config.yaml
n_layer: 19
d_model: 128
n_experts: 16
d_expert: 128
router_score: "sigmoid"
routed_scale: 1.41
balance_bias: true
init_std_router: 0.0205
norm: "rmsnorm"
norm_eps: 1e-06
tie_embeddings: "early"
beta1: 0.95
batch_tokens: [65536, 131072, 262144]
seq_len: 768
dataset: "wikipedia_en"
Below are experts of layer 4 (counted from 0) of a mixture-of-experts language model. Rows are named router (the router's row for the expert), gate (a neuron's input weights, with its number), up (a neuron's input weights, with its number), down (a neuron's output weights, with its number) and show model dimensions 0-127. Each number is 128 + 32 x the weight over its row's rms, rounded and kept within 0 to 255.
After each expert's rows: "comes before" lists some tokens at least twice as common just after its tokens as in all text; "mostly gets" lists some tokens that are sent to it at least half of the time. This comes from a sample of Wikipedia text that the model never trained on. Tokens count by the router's weight.

# expert 7
router [ 92 116  89  87  98 114 142 165 145 134 171 156 106 202  84  99 134 177 162 163 127 172 155 164  99 118 124 130 184  90 102  69 133 108 119 130 170 140  96  88  76 105 164 113 138  93 131 151 155 125  95 100  88 149 158 144 136 159 106 150  96 116 152 121 130 149 114 128 126 123 118  89 105 129  90 140 146 177 154 163  70 134 137  83  75 134 184 154 190 153 197 122 100 193 101  87 177  83 134 156 101 168 110 180 108 212  73 107 151 144 122  96 129 153 151 109 165 183 116 131 105 126 133 105 104 102  80 145]
gate3 [156 150 137 137  66 131 114 122 156  65 155 129 184 133 101 144  95 193 170 137  99 149 118 103 101 141 128  86 121  74 101 124 128 168 108 170 134  66 123 117 130  88 158 149 147 200 160 178  68 115 106  99  78 112 140 129 109 151 134 116 128 140 128 174 114  98 201 135 155 124  79 120 132 130 176 141 148 182 143  83  79  86 170 173 124 109 136 172 128 125 119  59 145 141 127 120 149 140 112 140 135 177 100  88 138 118 115  25 109 188 106 131 132 123  96 121  99 167  91 145 139 124 175  98 112  90  75 170]
up3 [120 146  68 110 131 121  70 111 100 163 126 122  71  60  86 122  74 105 116 125  90 124 100  95 152 116 119  57 100 102 154 140 135 140  62 122 148 142 164 127 112 189 124 181 111 108  88 145 143 146  97 136 151 129 104 116 129 127  81 116 187 147 131 127 117 136 113 175 158 122  79 203 127 103 151 147 128 136 182 195 163 165 117 130 155 109 130 157 110 159 144 125  79 139 146  94  74 149  76 121 110 111 200  89 105  97 108 149 110 121 142 147 128 184 188 111 148 125 132  64 147  71  76  98  85 126 184 110]
down3 [157  95 163 102 143 164 165 210 125 143 115 147 115 124 132 134  90 102 143 137  74 160 153 146 113 129 150 124 127  55 154 115 165 133 110  89 114 100 162 120  42 163 119  91 119 127  89 138 107 181 128 120 129  99  64  94 134 167 103 114  49  78 160 140 131  95 149 127 139 109 146  87 113 130 132  98 152 140  78 109 100 114 163 137 179 203 138 134 111  82 120 153 158  71 140 113 111 209 158 162 123 107 130  90 145  84 153 152 133  87  79 101  97 205 124 132 120 166 168  84  88 110 118 165 142  93 108 114]
comes before: " of", ",", ".", " and", " in", " for"
mostly gets: "ation", "ions", "ics", "ations", " government", "ism"

# expert 3
router [ 99  96 148  96 148 144 130  72 137 134 119 121 123 156  68  65  92 157 122 139 155 129 142 127 126 121 121  61 176 101  48 132 189  93 111 138 154 117 145 111 129 171 138 141 155  71 170 101 140 178 111 138 136 164 165  58 213  74 204 130 166 129 152 134 155 114 116 137 125 108 116 177  92 152 138 169 167 159 122 117 121 144 111 138  96 120 150  82 114 108 123 105 149 201 114 133 121 145  98 134 140 138  98 221 104 152 125 154 118 175 118  78 126 173 166  86 139 150 123 130  65 125  95  82 136 103 116 119]
gate3 [111  54 132 181 159 103  96 124 180 141 131  87 168 108 145  92 118 140 162  94 104 126 153 145 119 149 115 120 109  92 107 169 107  82 101  91 139 128 101 168 145 164 110 107 102  76 152 159 113 150 134 162 157 174 124 133 120  82 162  49  93 150 159 145  91 130  60 132 173 143 105  61 141 107 139 153 169  70  99 158 101 118 101 140  95 130 114 165  89 127 148 166 101 104 131 164 125 115 125  94 100 167  88 182 138  42 115 174 124 100 164 134 111 133 120  99 161 125 181 153 167  87  55 146 173  80 113 144]
up3 [127 154 146  93 127 103  62  98 182  78 103 151 108 132 133 142 106 143 159  68 119 138  92 106 114 100 131 187 119 164 161 176 151 118 138 123 121 154 157 140 202  95 194 147  93  87 165  67 189 180 103 128  71 128 155 114 152 124 156 131 150  89  96 116  91 103 143 154 168 121 192 146  90 128 159 149 141  94 210 110 164 111 131 162 111 141 128 114 115  99 137 127  84 141 113  90 160  96 119 126 162  63  49  98 149 164 162 143  76 133  81  95 149 132 126 137 113  89 103  98  91 151  72 140 135 135 112 129]
down3 [123 146 106  67  87  99 109  89 130  88 103 127 157 119 149 140 124 124 162 159 152 170 116 105 145 117  94 125 155 111  64  49 145 123 185 125 111 119  92 145 109 151 169 144 138 165  90 133 164 158  55  87  93  94 136 104 129 180 106 120 138  84 116 152 150 101 170 122 131 156 106 166 119 137 103 209 122 166  84 121 110 186 155 168 173 143  67 122 167 142 137 150  92 177 145 113 113 204  90  88  90 126 113 157  95 143 156 107 120 138  96 177  38 111 124  86  94 129 116 107  81 108 153  87 146 149 146 107]
comes before: " ", "\n", " The", " and", " He", " In"
mostly gets: " and", ";", "),", ").", " &", ")"

# expert 15
router [100 132 104  66 117 125 141 117 112 139 126 138 102 146  83  80 122 150 137 166 142 156 130 107  91 102  90  95 156 111 105  53 129 111  60 134 216  92 138 121 113 177 148 114  96  93 135  77 152 107 125 118 135 180 202 105 173 115 150 155 122 158 136  87 118 202 145 149 158 146 152 112 133  88 159  95 123 140  96 118 130 116 134 147 102  95 151 137 119 163 170  90 149 168 112 121 127 151 136 166 107 121 126 145  90 189 164 127 142 121 144  96 192 161 111 168 146 141  56 230  68 168 127 140 174  97 112 109]
gate3 [148 150 158 168  98 119 131 161 174 145 144 106 103  96 110 145 153 127 165 131 118 118 132 138 107 155 161  93  60 166 169 160 179 146  85 130 199 153 111 143 102 146 148 126 160 152 158 167 151  98 180 125 165 143 178 131 103 162 172  79 146  81 103  65 123 154 176 120 141  83  96 125 124 124  99 120  78 116 136  76 192 129  84 139  92 167  91 111 152 168 139 118 180 167 118  97 109 178 124 176 145 123 150 152  94 176 226  96  76  86 103  99 150 123  98 190  83 143 111 141 121 124 114  93 144 145 142 123]
up3 [149 154 119 139 131 155 124  62 128 153  53 107  93 116 155 108 123 127  98 152 118 108 157  68 158 102 108 135 138  99 128 121 113 113  78 137  70 122 136 127 149 194 155 145 156  98 139 121 155 141 157 162  84 118 102  75 156 150 121 197 111 113 157 159 155 137 118 169 126  79 181 129 116 124  68 133 121 125 141 168 158 142 119 128 104 168  48 139 132 134  99 105 150 210 138 110 102 148 108 107 152 130  94 178  77 146 166 161 157 114 159 116  89 115 133 178 139 244 101 112  77 190 132 145 151 175 109 131]
down3 [ 74 128  77 165 120 136 137 160 140 100 101 184 136 116  73  83 128 104 131 157  95 131 155 151 110 170 146  92 100 155 110 115 119  84 130  78 163 124 140 144  35 144 125 166 115 123 121 112 115 148 162 110 145 170  81 180 120 112 147 164 118 114 160 104 112 215 108  83 117 117 156 146 136 120 182 102  84  92 108 147 157 120 126 142  82 117 147 101  75 171 141  97 198  87 178 103  97  99 145 148 121 144 111 152 176 134  69 104 164 141 164 102 203 170 116 159 123  91 182 111  91  95  74 159 142 112 150 148]
comes before: " |", "0", "1", "2", " ", "3"
mostly gets: "0", "%", " −", "%;", " +", " ."

# expert 2
router [140 146 147  77  93 140 121 130 120 160 147  52 105 146 104  98 107 123 108 156 142 165 152 129  97  90  96 178 160 116  99  98 114  79 119 134 184 115 162 171 155 106 183 119  59  46 121  99 176 154 107 137 116 112 214 121 154 104 122 125 111 168 152 107 116 181 110 161 191 108  63  95 104 111 143 127 145 170  75 131  84 133 129 123 106  81 164  79 131 185 162 131 129 155  92 132 143 159 137 157 124 119 166 151 156 151 146 120  91 135  82 121 156 135 139 125 154 114  89 119 106  87 107 116  38  97 106  74]
gate3 [ 88 160 130 185 134 102 144 204 127 140 112 117  70 129 162 122 142 140 102 156 133  87 138 151 166  91  78 208 133 124  81  71 168 118 172 121 167  93  96 134  68 144 126 107 127 148 137 128 145 165 106 139  85 112 129 169 168  79 107 131 152 117 102 100 116 120 151 128 129 121 117 151 139  73 143 150 127 167  78 104 118 197 142  84 107 177 158 141 142 129  55  89 151 150  92  88 128 143  96 149 158 101 152  79 142 110 192 128  58 163 124 103 176 172 151 159 112  48 155 152 141 113 135 118 116 132 140  72]
up3 [142 103 184 158 189 139 140 162 148 133 140  37 108 133 108 172 105  91 155 118 158 128 138 101 171 117  93 117 137 182 149 101  50  78 136 121 139  78 164 146 103 145 139  92 118 132 176 157 133  97 179 106  91 146 145  81 159 142  99  70 144 133 107 155 118  66 105 150 122 136 129 117 148  90 101 152  74 187  88 133  83 139 144  74 114 138  86 106 184 148  99  58 166 137 114 127 156  89 157 171 140 132  49 133 101  98 120  99 132 148 109 106 159 107 121 133 139 149 113 102 110 102  92  78  85 176 116  91]
down3 [108 172 141 176  75 111 136 118 103 130 114  84 125 176  93  69 142  82 210 146 129  79 136 149 107 148 112 186 122 137 137 137 173 104 135 146 121 109 126 120 137  89  93 126 161  70 100 145 173  78 166 127 173 126  84 134 144 185 102 126 171 139 123 159 174 135 118 110 159  95 142 159  90  99  88 210  94 129 132 218 135 150 118 196 105 151 147 137 154 131 169 163  95 138  98 129 136 126 104 110 130  93  89 159 126  80 106 117 164 101 149 169 140  94 132  51 132 153  94 125 137 114  95  72 104  89 163 154]
comes before: " |", ")", "5", "4", "7", "3"
mostly gets: "°", "″", " States", "′", "U", " century"

# expert 0
router [105 111 176 105 144 134 133 156 196 157 145 110  83 119  78  47 145 128 172 149  83 109 114 127 151 153  55  68 140 116 113  71 109 107 101 144 124 116 152 158 122 106  81 124  99 111 163 124 218 145 174 140 109 163 134 152  96 118 107 134 156 147 134  97 117 180 135 143 165 112  60 124  81 146 111 162 114 157 103 107 127 118 161 165 138 100 178 130 147  88 155  75 166 176 179 110 159 110 184 184 134  84 160 151 143 146 122 172 124 161  94 149 179 129 158 150 142 126  47 157 125 137  94 140 157 105 103 137]
gate20 [ 96 104 146 131 179 133 108 142  86  89 140 121  95 117 105  88 141 155  89 105 188 171 129 147 203 106  60  84 136 144  93 107 120 129 123  99 116 113 137 108 154 146 142 113 124  73 120 111 171 120 216 109 106 136  93 108 136 121 133 124 126  71  84  80 145 138 123 148  76  83 127 181 194 119  68 119 164 136  82  88 159 145 160  85 151 106 148 109  91 144 126  95  63  83 152 147 124  74 116 106 106 128  99 133  86 137 139  32 106 172 103 103 119 140  75 151 122 163 132 199 143 140 147 154 112 144 115 137]
up20 [211 128 151 135  86 117  80  72 108 113 112 142 127 136 131 173  98 155  65 129  85  82 102 122  73 160 112 120 149 114 133 168 138 107  70 126 112  96 131  91 142  58 174 111 129 148 137 103 172 125  90  55 157 144 103 125  61 128 167 122  99 156 118 154 118  93  90  98 181 145  86 119 169 132  96 157 148 128  87 130 129 175 145 127 152 113 116 154 166 160 154 152 138  77  79  98 109  88 125 124 129 169  87 187 147  91 141 156 154  67 102 157 185 158  80 126  93 161 154 129 101  96  87 154 138 128 141 180]
down20 [149 137 148 175 104 125 158 132 138  97 141 141 186 126 135 113 164 122  94 156 102 125 136 226  98 137 157 101 170 177 134 132 128 106 103  79 109 127 134 162 110  99 133 131 160  84 109  76 172 171 140 168 100 168  98  90 122 109 136 170  62  55 145 197 100  75 157 162  64  95 148 166  82  74 125 163 142 174 130 126 131  81  64  50 130 146 161 103 112 118 157 168 134 122 164 111 126 118 114 177 159 123 148 148 179 179 154 139 148 128 129 133 125 157 119 146  82 151 158  89  94 125 134  94 107 147 119 153]
comes before: " the", " a", " his", " an", " their", " its"
mostly gets: " in", " of", " on", " with", " at", " for"

# expert 11
router [110  72 139 104 119 180 119 123 107 101 175 127  95 162  85 106 115 165 110 106 122 101 187 104 140 129 134  98  95 130 109  19  95 139 132  83 194 142 155 130  87 153 144 132  80 102 105 152 121 111 121  96 159  79 151 146 159  86 156 110 108 176 124  90 114 169 140 149 141 107  96 122  44 154 147 122 161 135 139 108 128 166 122 130  82 110 125 103 141 113 173  48 151 171 162 136 148 168  83 189  99 146 185 135 120 123 126 168 160 142  98 117 139 111 141 153 169 181  65 157 137 151 108  90  98 118 130  59]
gate3 [ 71 113  90 139 135 100 178 137 127 134 136 144  98 116  75  58  98  69 128 128  71 157 155 160 162 122 124 101  82  91 132 117 197 157  60 130 167 131  95 157 142 126 175 119 130 173  71 140 133 103 123 130 138  75 141 130 123  83 146 141 103 125 158 126 125 196 181 172 100 109  63 129 124  57 138 130 149 138 176 143  96  86 184 140 103 103 143 127 101 101 143 111 161 117 224 159 119 105 138 103 130 110 164 150 128  90 158 138 147 115 127 180 119 139 165 138  83 125 126 167 182 162  56 143 110 132 143 125]
up3 [173 116 157 154 113 104  94 117 130 176  95 125  77 149 161 121 108 125 163  38 191 109 192 113 167 161 138 131 123 141 138 123 165  83 153 102 144 142 119 132 175  69 190 104 140 152 150  98 126 122 116 154 152 141 160 112 149 141 154 157  91  63 170  96 110 137 174 135 181 167 127 159 123 164 128 148 118 150 133 155 142 113 104 142 140 119  99 124 137 114 154 108  88 114  53 175 144 153 123 123 197  94 105 128  69 157 112 112 182  80 117 156  82  59  78 178 134 164 152 109 107 106 171 188 154 143 140  95]
down3 [132 169  47 110 144 127 153 116 141 143 140 147 116 192  81 102 191 125 137 164  85 110 165 140 135 110 131  86 190 143  56 150 115  78 138 136  98 173  62 112 142 104 138 132 121  95 147 106 106 154 153 127 176 146 119 110 106 149 127 117  86 111 129  81 131 135 144 147 162 186  94 171 171 170 151 201 191 113  69  86 122 107 160 174 102 150 121 120 157 124 152 135 165 122 110 108 120 106 148 145  72 100 137 115 164 137 136  86  97  80 110 112 158 100  98 130 174 161 125 210 102 141 110 149 187  93 171 119]
comes before: "0", "9", "1", "2", "8", "6"
mostly gets: " a", " an", " one", " two", " May", " November"

# expert 12
router [125  73  98  83 132 138 152 160 134 143 129 103  44 165  95  78 116 103 155 118 147 167 154 189 115  99  93 111 141  65 137 103 166  80  83 160 169 138 135 125 124 149 163 193 111  97 135 165 202 170  99 124 181 110 182 145 126 169 176 145 139 166 147 137 146 143 144 143 123 118 110 156  85 108 104 122 139 138  71 113 158 139 129 117  97 159 139  48  86 179 140 121 120 155 165 102 147  83  59 173 109 151 185 119  72 151 102 139 114 104  99 103 168 109 118 168 160 153 111 171 146  95 110 102 120  98 106 148]
gate3 [128 156 123 114 118 120 137 100  89 120  89 151 123  83  92  72 118 106 166 123 108 141 114 176 139 132  89 131 183  81 104 151 138 102 153 167 164 125 147 151 147  83 115 108 148 108 195 157 190 189  80 118 143 170 142 193 149 103 131 142 102  94 134  95 142 133 135 103 106 112 151 159 149 109 125 109  92 155 122 137 178 121 110  75 102 180 145  66 138 207 126 130 140 169 166 114  81  79 111 139 183 162 119 189 125 141  71  88 146 191 109 108 175  47 162 121 147 158 105 111 106 127  91 160 129 156 124  77]
up3 [ 99 111  80 180 162 114 117 172 147 121 128 143 158 119 119 132 115 122  89 125 125 152 126 142 170 135 169 184 145 141  91 134 158 147 118 101 189 133 133 136 115 148 172 188 122 111 105  50 100  96 105 135 109 145 153 124 136 154 108 112 177  90 172 147  70 103 161 125 166 143 138  81 108 117 142 169 172 105 206 100 148  85 154 109  65 139 130 111 188  72 182  97 136  84  69 119 130 140 153 174 105 131 123 142 114 116 125 125 156  72 139 172 129 164 109 162 112 105  52 156 146  62 138 193 137  86 180 125]
down3 [139 113 205 133 187 130 149  59 139 108 190 133  97 138 122 101 146  93 131 169  73 148 142 148 152 131 109 160  77 127 135 156 115 111  86 146 202 146 124  62 151  65 148 127 143 128 111  89  46 111 122 149 174 110 125 105 129 119 114 124  97 132 190  98 181 139  86  92 139 128  74 117  71  96 151 131 169 128 126 172  95 178 138 139 144 145 127 122 126 156 132 130  99 166  69  97 145 129 136 107 148 142 106 175 104 108 146 104 153  77 154 169 146 178 128 114 186  56 121 184 105 141 147 100 123  98  93 166]
comes before: " to", " the", " in", " by", " a", " as"
mostly gets: " made", " known", " used", " released", " played", " served"

# expert 9
router [134  87 138  99 116 177 150 139 131 199 190 156 119 205 136 127 101 115 130 111 111 151 101 163 111 124  98 100 176  87  52 114  80 148 128 129 172 171 130 170 124 137 132 113 105  92 102 141 150 174  83 140 111 107 191 104 186 137 138 131 134 171 123 109  79 144 137 159 117  51 157 152  88  80 161 151 127 177  71 107 105 147 124  93 115 139 159  92 110 118 187 101 136 167 121 112 101 174 141 139  66 177 133 139 134 133 113 116 115 141 117 108 177 130 144 121 134 120  83 199 112 118 139 178 108  51  90 162]
gate3 [135 148 134 148 128 190 107  85 159  91 152  82 124 133 136  95 109 171  91 125  83 150 123 136 100 106 106 112 143  86 113 190 162 117 152  89 152 140  77  52 132 147 129 146 118  88 153  88 135 126 149 159  85 133 157 103 206 192 119  71 157 193 103 116 140 130 141 139 126 115 118  87 154 169 111 105 140 180  68 133  93 171 120 133 131 114 136 180 117 132 144 168 133 121 194 170  90 129 122 132 129 174  60 129 138  59 152  97 138 151 155 128 115  79  78 105 126 171 108 165 182 127  86 101 160 104  73 153]
up3 [105 156 181 116 132 134 175 188  63 110 156 106 143 213 153  98  89 183 143 120  98 144 121 155  62 108 109 112 137 109 172 123  65 116 123 102 140 157 152 100 116 158 122 142 177  61 153 162  97 173 108 151 191  96 164 113 183 126 113 108 114 139 116 125 177 112 111 122 141 146 133 165 148 159 142 149 182 122 128 178  87 100  76 175 152 135 114 164 168 100 123 206  68 184 108 119  83 112 103 138 127 154 145 136 106 185  96  88 121 104 115  98 154 104 132  94 128 101 117  89 157 137 142 121 166 147 149 176]
down3 [143 100 138  74 104 119 108 185  71 173 130  92 149 142 109 142  93 173  69 151 124 118 137 166  92 159 118  88 112 120 130 132 111 162 164 173 144 138 203  88 144 127 115 139  94  82 134  99  99 164  84  86 145 156 169 153 150  94 116 133 192 103 125 100 163 124  84 112 137 178 114  58 196  93 112 169 143 172 141 174  85 119 131 190 134 132 152 192 159 111 119 131 129 112 104 148 166  94 137 189 141 176 163 165 139 122 146 155 115 110 118 126  82 148 192  53 107 157 128 140 119 144 111 117 118 125 189 104]
comes before: "\n", "-", "|", "==", "===", "The"
mostly gets: "==", "===", " ==", "\n", " ===", "===="

# expert 13
router [168  88 138 138 121 146 120 171  98  98 155 139 123 162 100  95  89 129 149 101 105 147 124 105  91  70 134 133 127 130 121 108  53  98  72  62 141 170 116 107  51 164 150 141 152  85 154 140 111 129 177 133 126 164 180 120 116 113 125 108 144 107 135 186 155 199 149 152 178  98  63 124  85 112 134  99 172 171  64 110 129 167 132 150  95 133 190 106 111 112 120  72 115 184 146  89 145 129 108 136  93 138 103 169 110 174  80 157  93 110 105 105 139 147 156 157 114 123  76 192 100 191 121 149 145 146  99 102]
gate3 [142 118 109 124 103 100 174 198 114  79 110 117  63 114 115 143 109 116 133 126 172 125 164 109 135 142  48 133 118 121  94 105 193 120  87 132 159 113 155 120 157 111  96 160 100 141 134 188 172 166 127 175  98  94  89 122 138 158 140 174 137  93 147 204 164  58 114  87  99 108 134 151 135 130 123  84  97 142 145 128 135 141 172 155 155 106  63  95 164 108 103  95 136 119 110 109 111  95 116 107 107 133 112 159 135  94  89 165 184 192  89  62 112  58 136 117 153 107 117 150 110  88  95 136 203 155 166 123]
up3 [ 96 151 152  99  76 115 102 144 150  93 123 117 183  75 134  94 161  95  96 119 137 111 134 112  89  58 124 160 156 104 144 119 154 123 115 104  84 142  86 121 116 141 175 175 126  87 157 170 130 121  89 119 108 112 118  88 110 190 168 115 148 160 175 125 118 107 128 113 113 107 148 140 192  88 187 152 102  97 117 158  45 109 158 178 105  70 129 131 162 111 168 108 183 195 127  66 143 142 140 180 142 190 148 101 185  90  95 110  99  86 184 133 152  82 138 121 119  97 196 129 150 112 129 148 120 117 114 125]
down3 [129 164 168 101 154 111 128 144 121 173 113  99 140 122 134 117 175  54 124  95 100 147 130 129  88 129 122 181  91 104 151 133  91 115 149  72  81 104 112 152 149 138 137 153  94  88 174 133 143 148 126 117 149  93  83 105 182 172  93  81 135 130 113  65 115 144 121  83 103 140  82 125 158 186  99 147 140  71 136 127 148 109  53 143 128 155 161  99 109 149 162 102 128 163 129 134 124 183 113 106 121  83  62  91 109 189  78  99 137 130 109 153 155  84 169 145 102  99 110  94 197 176 216 171 113 161 107 127]
comes before: "1", "2", "|", "9", "0", "-"
mostly gets: "|", " ", "   ", " •", "  ", " Preceded"